Weights of a small mixture-of-experts language model, trained from scratch on English Wikipedia.
Size: vocabulary 2048, 110M parameters.
Below are experts of layer 5 (counted from 0) of a mixture-of-experts language model. Rows are named router (the router's row for the expert), up (a neuron's input weights, with its number), down (a neuron's output weights, with its number) and show model dimensions 256-319. Each number is 500 + 25 x the weight over its row's rms, rounded and kept within 0 to 999. Numbers have three digits each.
After each expert's rows: a language model's description of what the expert responds to. This comes from a sample of Wikipedia text that the model never trained on.

# expert 60
router:438524521493538459478493476501486532473508510543512505520490489491501537480526468468496479515538503503487496541544504528469504516487541521516495504508472497517478482538483503528499513506495531
up0:469490508523496535493514510482488523482431507506479507508485511500500453520504499536487529536556513496535485512518501507526528539462463524482523482523515514520496565540514521481494476530513485
down0:472542508528508549524505487491523519511502490499479506500497507512513516531491462472521522483489516484512498542509547491458490539505499498473540473502470498486511551499503480527472487514501465
up1:500519537483468497491462503474516528508541512497466517537509483499540516508530474501484470464507520499523515503523535499504512524519553506507540493525497494547525505532490474476470498491494517
down1:549490501540546511546497488517523494523482497517476508476505473521500521528503509527528459499525459501476485537500545463550497512496482493507475509539454463467516533543479492537502507501508501
up2:452480538522506482450474492484428514513447559530488524473485497474486491497502483497473460477455530488498512511552492490531519507529527490507502464540456502538473473490508492440504504480530509
down2:479481490496503525520481478486535524504538511471525521495510487524521486517499498483507495473493511497497482536474494473495519542518519482534475475502487492516531537566466487512486491483523504
What it handles: Infobox dashes and prefixes. Line-initial dashes in infobox feature lists like Basin features, and word-opening prefixes such as sub, inter, pre, under.

# expert 11
router:449507516482503455506502492470460546480484527507507498512489516514479518470479504459480512519510506468498491526543484494460534517492537520517540538512480494489490487506511504506523531460526524
up0:518522542474534503493517505546513505506529487511485484508534524506503437518479478510510496501508492528562481493523479468529454523479540507473504475511475532511532490499529525513515540497497516
down0:494503484461501487550481506532540508502500502465544502541488550487485498512520489535488504509513483459498532492481493517529529507505523512489546467511494499449449497481510543500480542513485457
up1:483495439540472553509533528486514525489472474504497462533509489516488597512485509504475527536513498538526507512518501491524473451479473491470498484553498531518471483485470494480508469518462496
down1:524501491510493469479467509481488507494471495501530537523516506518511545491482509477473501483456506520535502511531536497535495491508512488516568524487508545483504498461496488506485473497501459
up2:481496523492505533461494511471504459512559554510544502506497491479500480467497501528464502534504464524468529491479519478510501530468494526530523510503473488499519435494507488451473449528442450
down2:508531461515509516528509471550470516493512489537510480461472479514515499484487528505469483495518551489466540506483493511516449487514507466471523549514483502519509501450492533535569516470459535
What it handles: Institution and place endings. Final pieces and head nouns of institution, sports and place names, such as University, League, County, Secretari-at, Wash-ington, pris-on.

# expert 58
router:468511491498460464487530459538475540508499526519479516474511507513506497464499482485477471497512511458498495504540488520490490519477507514548516523500468490492445486507500521483543552491524563
up0:482501459467468437475507442491498490485505537557523491480483469500488493510524492496505495546508472529489516514485480509501539501487461528473483523520491541489504484461488488498432505491528506
down0:524477523480479458553502450518514463496502530536517507541501525530503502494439460498489487459537463541530486478511512498507434507506481529487481494516537480492522503529480467469489481463490486
up1:495479487447505502502509529541505500489455483464469505504475519503552518528493480525455514471514531478535467540538492523440520492500492501489541482513494510497516490511487511455517514506481551
down1:517516553510521499525511527471495506511474508500510528471466444547502508535502487518511497458482489521525504485467502487479494496508434485503512503499530523521496497525525505480483484486486506
up2:527492533489484484503517493505513507523484479524460487520486500466512525512489515479551461487476531512527545554520521552550481488492514489476543521487478527494549490481520457515464481497473499
down2:503496517492506507520501517480473507493529489535468522480502497480545502446518523536534488499519520533514521548522467512485479504466531517501485511489517480539504501514491534509477499535472516
What it handles: Infobox field colons. Colons and final word pieces ending infobox field names, e.g. CAS Number:, ChemSpider:, Release date, Basin size.

# expert 19
router:489541494513489489498494498462481501466472538507524474526483504496562519470528513502523502501566464445509474521524502499465503549496515492512497497504472519498461470535475506539510529478520532
up0:502509543520507484492481484538469568509544513512478487524502512489494491462512467456497494485509500481529486487515495515507527527480535496464480508491558515483493518461528534502498515502514488
down0:510523452517457497441530508443476497486482514524478518480480451502490485499494484481507496480523462531464493475491512506443469494467498484434493520534487496523500499478531490542482519470504509
up1:530500507489512488510489499518545521452471500515492494483491535478507533482523509522500529491478529491479492501460506497475494471505520527528514485540543500520526519521486484515549525470517541
down1:510521537518499487486514505485499503530492529500469488517518498446456470510459513474458479472493498548511514493515477476528531495537500499556481531486537471494468506492480492559481490493484501
up2:526509520472498524504466509509492495508508444500507544513536505491497486528503517490522468489458491516501538510522494460493439480524546483488478485514433518496477548501516507499526509557501493
down2:514462477486498471555474524498519513506474477540496563528540541519505541515506486486475482473469544542496535463515524503513490493536488495470504482505517483495498527533506477497516495488476493
What it handles: Short vowel-consonant pieces. Second word piece after an initial consonant, such as et in petroleum and petitions, ock in Hockey, ap, orn.

# expert 24
router:504537504506503495490492499468494516458515512528484480507470495512537513477535477492519521515546490471471471539559503512476497507511540491503511533503459521456474485521493506543504525496519546
up0:497500464470493483517521462535542507395477487507516468483492480490474535510524477470521477506534484520484529547498456517525453465516498486460520488530499446528533494489507508464520469495517504
down0:508519500441531485439490546525496518521493476496481522472510513496529490502489498485505462493550519485495531507490501551511502501512535495500533501515514496528465497506522438512533512499510513
up1:457453470488508487525523478524472544534484532536464482516460510471515492478476494489454531484484483462536486471492488533461505487495512526556501484517521533487502453491462459495516568492477553
down1:489534472416525519524495485474503522477519498534523514502509491512488502536480482478505555501528439481514505544483495479500507525510505513497495508483472534481467472522519498501528492490477523
up2:519465536509481539497519527471478495492521488514506498483528525454524498498506486496506466453542510498499522506489543515474502512473526512506489465522513499499503478502536527491492464475492540
down2:473493485509510518487524493501517531510474478488490442470503471499462538503469482480478480489500465481451466448540468522539525494480522473506517522462498503500465518521491479496480508468506495
What it handles: Hyphens and list dashes. Hyphens inside compound first names such as Mary-Lou and Jean-Mi, and line-initial dashes opening infobox and list entries.

# expert 29
router:457532481486499463502532449517461503489467515533509506492488477520525491456485493451489475486515459463512488488555497528441487492513523507514504499501464488505463487524523500510544506501506511
up0:501496487491538456519484513514522502509489517480477500538470512510541493500505468488476520535490506539455505498505493491545501494496503502477516534504462522505510505497543503497526511458505494
down0:509494500464557511483468511514480560508487498486500435495548460514500464508515513500490495491491493531468492501492507468525486527500516528503539507494486492462483507507519507513493491496492528
up1:458505492481541508517507496496508483485510488504515481534443459537504485518526506533516499513484493525429525557487520445502518507517492491506518512481454518511499467465507522506524521481522485
down1:550483456472528505494464507492517475536501490452506505460466474506523524483499493456514510491503484534484468509499507496506446549520516498512494473470497491535534535496473509525511480491527507
up2:539513498522518493449498502487473487467463515502494528524527489503500460490478481479422477498493470508525461512504499477552501477486565498487510508534450495494513503534504518553495462542514509
down2:521521470490521475446467474534507489443435527552479527537500482503490533475538477557502465511494482526472487517439529503495507518497496500468514482527532479491488514492510552483498469539460511
What it handles: Asian name syllables, colons. Colons after infobox field names, and syllables of Chinese, Thai and other transliterated names, such as Jiangx-i, Huangh-ai, Thai letters, X.

# expert 44
router:491533526521476480489513491506499516507479497523496483514486495521486506458485514440520487512542471474507498479528512495470514534498524473522504518531472503502506522514489510472506509484489525
up0:467496471475479534528534525496516507487513502496525491495468491464532554465504457523498483529495455539516535519500488493513497505523472505461516517488483546504478469498487518536516531522483472
down0:518585453498538504532461511494501486527484524500527484483539491492517522475515544510499478462508524499504519475467507587477487505496449469494471524484488536497498522493580474499482487480508479
up1:461515490480482528531490453509521533506485480526499527550514508457488513427540486529482546539525458499500514502522469503541514490450454472445502516497512504491509495522495538491482485454551520
down1:495454491453515491519468459453479551480490500486538526510500507472480488506511485532496542519461472518516524482494530496500479494496477486514498509545486474513507515457500493519492515540501513
up2:453535480475507465519504514512480503488477500488466493464515452495539520509509475529526497506530499521473485512472503546479457494486519491508492540465430519446500506562482529559489500489477549
down2:488497480542512509476505452516478519494465529493487492525484495500519570505509516521507564469481449547465431477487583535497550520539508527534508513457484522515513499492508490481487456577522511
What it handles: Arabic and Asian names. Inner syllables of Arabic, Persian and other transliterated names, e.g. ar, ah, am, an in Al-Ma'arif, Bahrain, Islam, plus Arabic script letters.

# expert 10
router:525533511460500469504496450502514523466526526485515488452491491515481507487495482437505499513544532475500478529533475512494480524504549502503535515499454510516466529492509497477540532475489531
up0:510504481536484521499508468489493486544451501516453493490529501522504557493484550519473516524493507467479511477483477512501495537510521515482504513494482529464461480525530531506505534487511538
down0:513468494517476477498531515505498523549513485474466521527530489513496523464503470501562459496517516461467500538480482525524499524539513492552491550482506523481493503516507523532488469472519520
up1:485489532565539496472501451497508510517505485527514470488496481445514473512454492533478496550495491454524492503509503571495507502506500522530488489490489486490478516529487491517511517475507500
down1:514494492492529442525483497523503496475508487511466498494502495485514527480500485495481486508514450476450461496434442477468494498524473505477457467489491455454484470532508488517488512529509484
up2:469528471493479485493545502495488529497513546499500518515486527478493502505471507488505480510480520462459517516527495511546505504519522516476512489514468520507490498479486510515467490527508525
down2:486490488514487468489498466490522522515480507500509483492528511482496503521500505473511514496486494478528508453521423487508471513472476464443445484522441446478408469440488498490479543487462519
What it handles: Mid-word h fragments. Word-internal pieces, above all h after p or s (Sophia, Demographics), plus word-starting pieces like part, child, met, over.

# expert 38
router:484546503487503480462512464536463530473467526549508510523510501497513458466496502477523486516545505486490495538503503544496518505494523513492519510534485500491497519506496472496481529480502547
up0:453513510510493504529572543494494525504502512508519549503505542529521552439422497483488503504487483500465490492537508489477494522520480493494526508513502491497523444555466514505484493493510567
down0:464492472498499490512466537552487490520524506475495494467552501525496504480461498489540498529531478518499455504535501523548536534522466499525546539488509442462490505460512486496499532520511527
up1:479520471508534472518499473485514503466453542510526479481483501483520528498496518500487524519487498466496489473501509466505503537521508521459491497494488494514502501542513491500547541469522539
down1:525496532516519523499495480491517525531508482480515506463528492472516460492477482481480473503504494477486517501505490471511508499495499478546534511526479507480496460481442525475518514497501487
up2:528468502479503502473494510479454520472504475471475484503520538538521544514508513550520502487513469505535528520491495472511464520509472508538447530488499518462498506496487507455510525516459477
down2:504490523494484484446509554497468518477559526520495516483500483508565471499490486489461498518503476518464526483479498528513531534511528512471475515553533487495455541512545497493531495495524523
What it handles: Year digits, word pieces. Second and third digits of years such as 1896 and 1992, plus middle word pieces like Sir, mon in monastery, he.

# expert 3
router:519503494491511487480555469457481537451498508514521488532475514539528519488530492491514500547526498470521468528537467516477452495480546503530524502516478530490475517490482489497532493498503504
up0:454487498471499505498503475546537521493507498492550493539490469472445504490481486501525461526469465511484485476478499487505513509466540513507453507496467503503482481468507441498537505473508489
down0:534461462503499502473484518495482484472497469489505444498515512470498507489488532515495506485448503511503502494509440506481522506509463504488476508525508514511504523523512504462470482510533511
up1:493541497477467509536527524553505531492475464478523540504530514494523495510471492457505521518526505499435489469546517522501527499507494498525547499503475533493534542461475517465466473495518505
down1:494507459465465521527497532459443484506544523517473506496469458505484504519540461511465512516468486549551511518495459533503496484504497468502472519512517449491519473506516471472458487524536501
up2:501500474429520527446488444565503518480508506472486492505469458447462473513513447492510516513507526518505457507507496527509476521526501478495489494521473497449490486495511499468543504500532501
down2:530489517504475451492501493468520509506455517487502466479506491508513500511507510486488533504493491494468513521488523533521494497532475480517502512495498494499504475508517535514544523475470425
What it handles: Line breaks, coordinate marks. Line breaks ending list items and infobox fields, plus degree, minute and second signs in coordinates and parentheses around metric conversions like (84 kg).

# expert 26
router:473529526463494506476467481468480507510498515530516526488495485508490488470473485443489508502502499451465454532515482498495505505474537505492508518534487505468479485481508510489530561485523528
up0:520464547532490491513476497510527486515451501489479503483534535470486508467501473487513516502479529500503501508523497515546507499508494461496498478537505530476528493499487510464476516480483511
down0:499473460439486489495437461483546461481493485481555445484481472519505539489488479541494504518470506517531502508483495497492483523519564483502522511517474477464451522470501515481506514517496540
up1:499491535488499513474487492467514532506483500539536488483492492486512465525473501509489463488510480478526523445517487493453494568463505520502469545539487506479466469491475552521522504491465490
down1:508497517528500557489466472489514507454503442498466479503538468521542473500499508485508485503524493519488508485542542509495539517475479517513496511484498590496514472490501525495510485475493441
up2:497520483533444440522499512525494517493492502494522484493488537446476520470457499514552458510482535511523480496500468513500443492524536528519529499503474529490499538503431509490484468490532503
down2:494513508507467469485504463467514502488495537528506492490510540479519506499531494522485510538470489512510515523485469514479512540465523502502520495476510477452493499538474504500475510504519518
What it handles: Articles and title prepositions. The, a, in, for in award and work titles, plus word-initial pieces such as Art, Pro, Ex, In, e.g. Honorary Artist.

# expert 63
router:445554505479512483481524460475470550487511493526524511539498458526519484500507512453489481508532482487474483504528501491471541528490519503531500539548481504476491489507511504500486507488512498
up0:530524497465520527527472523529475502511472547508491533523455537495551502490484476529519518500542506486529493480465474552480489488476463491528522553501506499470493512503514528515509533491516484
down0:508504427473513527533495513500484485489471467487503486484540497510493460493459450520494501483519485543474496508485526518523531473527505473526518476544496521529486506484523515489482496471465504
up1:502506516471502546538498475536498512507492533489503507471492496465470527510473481511460531549485491503480477495461511484527472525495493471489513492462486509446478528520475521493539486487495476
down1:482498484515484496495461489514513497477483500538494508486508468486500539477504530513538502510481463492476542485511496486496463559501502505475562490519469493467505511524489487527510490531485498
up2:488502508462536517500523510464479484504465488519525514520514502498525476470507475475471489474489488524459479514515497519472539512521482522484510524498524441541501478487485473506477511472513532
down2:514526525497491479477489524503545481490486493487488490424506536516514505464504453470510466499535472545463496478502492536543500507503488508509544467450511513467505470529482523524470513485554490
What it handles: Sports lists and finals. Dashes starting list lines and score dashes in sports articles, plus F, U, final, inter and def in cup and competition names.

# expert 32
router:480511492499523494481505457460493515468513524565480500484477470508535489494495518489513508524548500484491502508518496499463508502458522490526497563506483520497507478508531515499516513485504506
up0:520509475507533502500486498556437554465487522488496494518491545463547496493502445505505491498512472520501486530485488507501455533509512518505492549474507490518502502491519509484523501476501475
down0:500492527486516483484512539443496481539486478533436484511520485475544459476529512506503473488470477480495546522561439475451507557491536501485553501537520504532464504491507494477465482508494449
up1:514474514534528497547465475444496505461477489518530483529487490483518475518482505497464537477522483510473481470482525526499502482499502490499476508496490489512515461525525510465530477473469497
down1:501545473510460514510505485497487484487521459493551530495499524469514516495551517517522530537508482504443508516495504500525499490484482523468430474484516514523527503471517511470502520512467484
up2:485514491458464508487540513476479476527471516480496514503480456504525461497531507489499504499482466508499529547466483512494524555517533514513498500532490508438503466465503472522524534540482506
down2:495450450474479529448507516490496470490523542510456489526479494472511508541516512496525543549500484461493564501510494533533522527504472508526476470488536468522501499458540444494489490529508477
What it handles: Numbers in scores. Digits in sports scores, set tallies, song durations and table statistics, often the first digit after a space, e.g. 23–25, 3:58.